python train.py --num_hidden_layers=14 --hidden_size=256 --n_experts=12 --experts_per_token=3 --hidden_act="bilinear" --routed_scale=1.0 --norm="rmsnorm" --tie_word_embeddings=false
Below are experts of layer 2 (counted from 0) of a mixture-of-experts language model. Rows are named router (the router's row for the expert), gate (a neuron's input weights, with its number), up (a neuron's input weights, with its number) and show model dimensions 0-127. Each number is 128 + 32 x the weight over its row's rms, rounded and kept within 0 to 255. Numbers have three digits each.
Before each expert's rows: "mostly gets" lists some tokens that are sent to it at least half of the time. This comes from a sample of Wikipedia text that the model never trained on.

# expert 8
mostly gets: " Mar", "),", " V", " Le", "==", " John"
router:109172125128222151117075125130115131127107122177123109112148124144168130203164064167071108164158096187106171094136203160106121093166138126145098120134160116143155106133118061073171117130140122172120161138167067136116141114127082137103142157184158160121188097180101137132163111144141159137183086110106109194140108137124162080140140173088070099084122117118131180187174113118145154157079
gate0:103172127090144095144105107140056128122061165175129162172115147144150186160133111050125191157146089150121176163131186132139116157147125063121228099139098133153123146104161121110116148163117118063026151122112120141114124124152107104188102098095137092143178100124126150140138121102221174062105100151101147156112165137104126123131135140109111088135094193142159101120140129134120100158159
up0:152178150168096105147140117156068133116066122104102121136047138112090124129054118131148126165170105151116124133119145163098120105112165152125141129110168086154068091188102174135167140125093148098086119139135152103185081092126102111126128095166129117139142158158133115104176139128172148133145123115116138119167118164104143165169107038063092105144143216167153137084116069160119106123142

# expert 0
mostly gets: " are", " had", " which", " also", " who", " have"
router:148134089132118162125130136160155145119204121111122099145119105109132162086130169115100082120135213081132101134100180135094097138168068136171167108088100155094154163106185165151103141172109129123111127109124152173117089116162107130095133175121109138124137101101104158121063158144124117118097113150164220077118165091180110138115183112124153121089084137103169111131144194070071145154151
gate0:178123181146169159179140090085115159098132095141070109127172077085143123187109100169113146135096095109135154153116130184143164128152175139150099149156139113093081090097098187151125110105107106131114150129134191169125139105123067138145079170109179096146071168135147060145065086104129124058129105122106094134142124167148138092128149094158077113131150144108094129103176136174157107156131
up0:140050133176170141119196135113146049130089166172129197128106139116093082122069107157132117091064085103223143147192089127158083091146141139116119153133119086074142140145084125181086187130166160127170111097152115146148069059144138121156153103167096102059129114100091075136099142156128138153089147153171138154163086142107137172130135130096126143119148154197188139117150146109085134125152

# expert 10
mostly gets: "ical", " well", " public", " same", " William", " Republican"
router:152092146112116137116173161178125158127073134093185134051080099167079105096067115118142129110043160133138161131175131102176088106103149163134182114105102134098125104112166137125136158212168100102105142100070109187145151138157122114154131135108069156153120093197115095141189166149110094188148164202161111172100168104118128153126155098074155079129135167167172170163096112073157137122140
gate0:117132178148115157120134128159034159145108134165077118105155192091122151089142141097167109149126107180136125102187193101089103073123119110071154113102116090110100118146139144152120127124135138143037133159107162100095195141172111146104164152109118119145113125174130102164095106050151156163129162130125078135110115120157175138101093089143085169087187121074102155111137134121119072097146
up0:133145127096134099060144144176128126162130194100126149099079139153148113091147122107145138081122130112135087091162067160176141185155122088152165106157119125164142117158144167117137199202114255125187161053120144122129163111123117165074106134143133105121149144135195176115137162094142127154126097151108091149099102106120145140171113134128122103185066134202136077123074128095114190170151

# expert 4
mostly gets: ".\n\n", "\".", ").", ").\n\n", " sl", "\n\n"
router:173086045152137134126174101101130096142126133136104119106102142100164147140067096122122086136117124116129110096146119110128123101090143102097130063161134120159086081171116094094139072091148155145158161064118109088169183129114138177112114130171162099129157144149136137194158118154120103120131107171096093174107132132071091140043099172105197107173170087100100114131070145141184084080164
gate0:160158129113092144143210109151112113181143119109116142160148106141085177077083158144088125121134206146123170142038088150143081057087142139119161101144115156099122144139106089198123143092104139161053146145106080125192137157134148169168086136130082129101143119173099160060191123136149158117175196089078135137123126155072146140124140117102164146124118109153133153176075101121169166136153
up0:155137092071134123164057144053085114125120173166102161092142125114174139110109111117143121116086122160125093099143143098143096147120163111143115100137103086089162101075148131097146134165097149118160105129135101104150123095171071102111131094170122168169140154169101122093145147139180125157152118226088151158181106140110174156105107131082116139122137137094096107073134134122142137215183

# expert 6
mostly gets: " her", " United", " g", " his", " film", " its"
router:110169124087087161180098127101108047125102122128101106131134165091091128117206157146106126147140102206159144151118134113160113122149172107083096158141145111117139157108127192187096090093125150110136120159131198105148132084056198150107107108138108149153122126154165106116078118143122135064144106118089155131138113172133118101188111176152123137167158149128074087126141101160128102133136
gate0:093172157090173118162112161107159147105100162124106136110108175130109074147177224119082164123103191079092094076088166046096115166136128122149130119127092133154154134148111120095096102108134165136132114122145078128113155151123126114119125094107114172106093126124106122110115117143170117152155125066143149090136157116130100170144112154165097129140158144162123100043166175164144131133152
up0:130145109098161097075087093155131084108130177143151141162107065068103132176117139173096111114134109109148152117144138119117129069113140093149113140107123103173154146163191091089138105085064100119081101068145096204113141197099105156100151084162106089138158140086151140123145131129109145151152141120133118083085168130101149156113147105126099114102113088145172127172170202188101113120170

# expert 9
mostly gets: " S", " O", " E", " H", "°", " Ar"
router:070172177167182131105129131095129115068168117070112154114099150137123136205139163131152204183121128131101071143078143123145168142149174100166142147108126133132132167058126055145111141125156111162115086192160151130088085110126125116137129135091132112123101142156128145088151153153130100098109179104161175113111112167160129085125177110184084144102113091167175053128123170160133145131083
gate0:119098183132107109111146114157154131138117144118143136118094134180091106124157123090127142148144146152171130153140152095134093116197114121209165140146097104101134124122198139141154086093174105132128129152148150106103180127113122074131143083056108136160132065102129135126077172134080154146132110176156103060138144146144109139070147135157082179150154094098196142140084186143178097135125
up0:139075117138110095140156127168160147157157126171113120106107105189103132114132088113140133223140156138127052216156169114135186141170143149173097189148142094115162162126139113156138135120188087100147156067072156186106131118133152129039057151145117116154135072094158140136108201167113122179148122132144111139132093107115156141113185121114168192098139118108116183122090132144164096148110

# expert 2
mostly gets: "The", "),", " An", " The", " with", " her"
router:164109153091113086121140065118141104140148130059093105143149077142149167088169115150098109191115088151137117165099122128060120118109117128160141197093132128143154141154192139121159101159121138110062121096159108120137142178147159079155127156155128106087063094084101082112103133143125091153050057137104090169144156100122133134147109141154141069111135117117099140112148140151107146077148
gate0:136138112090127109119120112156124094134178152191137113148121083103160069105111110136119115124124193128147127133104111174147066157064151082157117127128132121166102103141214113120131162132132115116142142124132153094145129084102126128112141073178179143166127195128131191100161148206153147196126116122109087087136170149147143171098089101069107134152139170160130120087073133166160174129124
up0:177077096172146107100073121125125190065125143100088137098070106143131108153072129100103096125114133154125111136050110072148151156118122134156111097110064087146123096207083105124191156116126127154131167140129143137145133107182156140082126108157124174123155160159157119161125082123083116123185142145147188108145137144170066132163125127085157182114104109093123090151150157082119104143120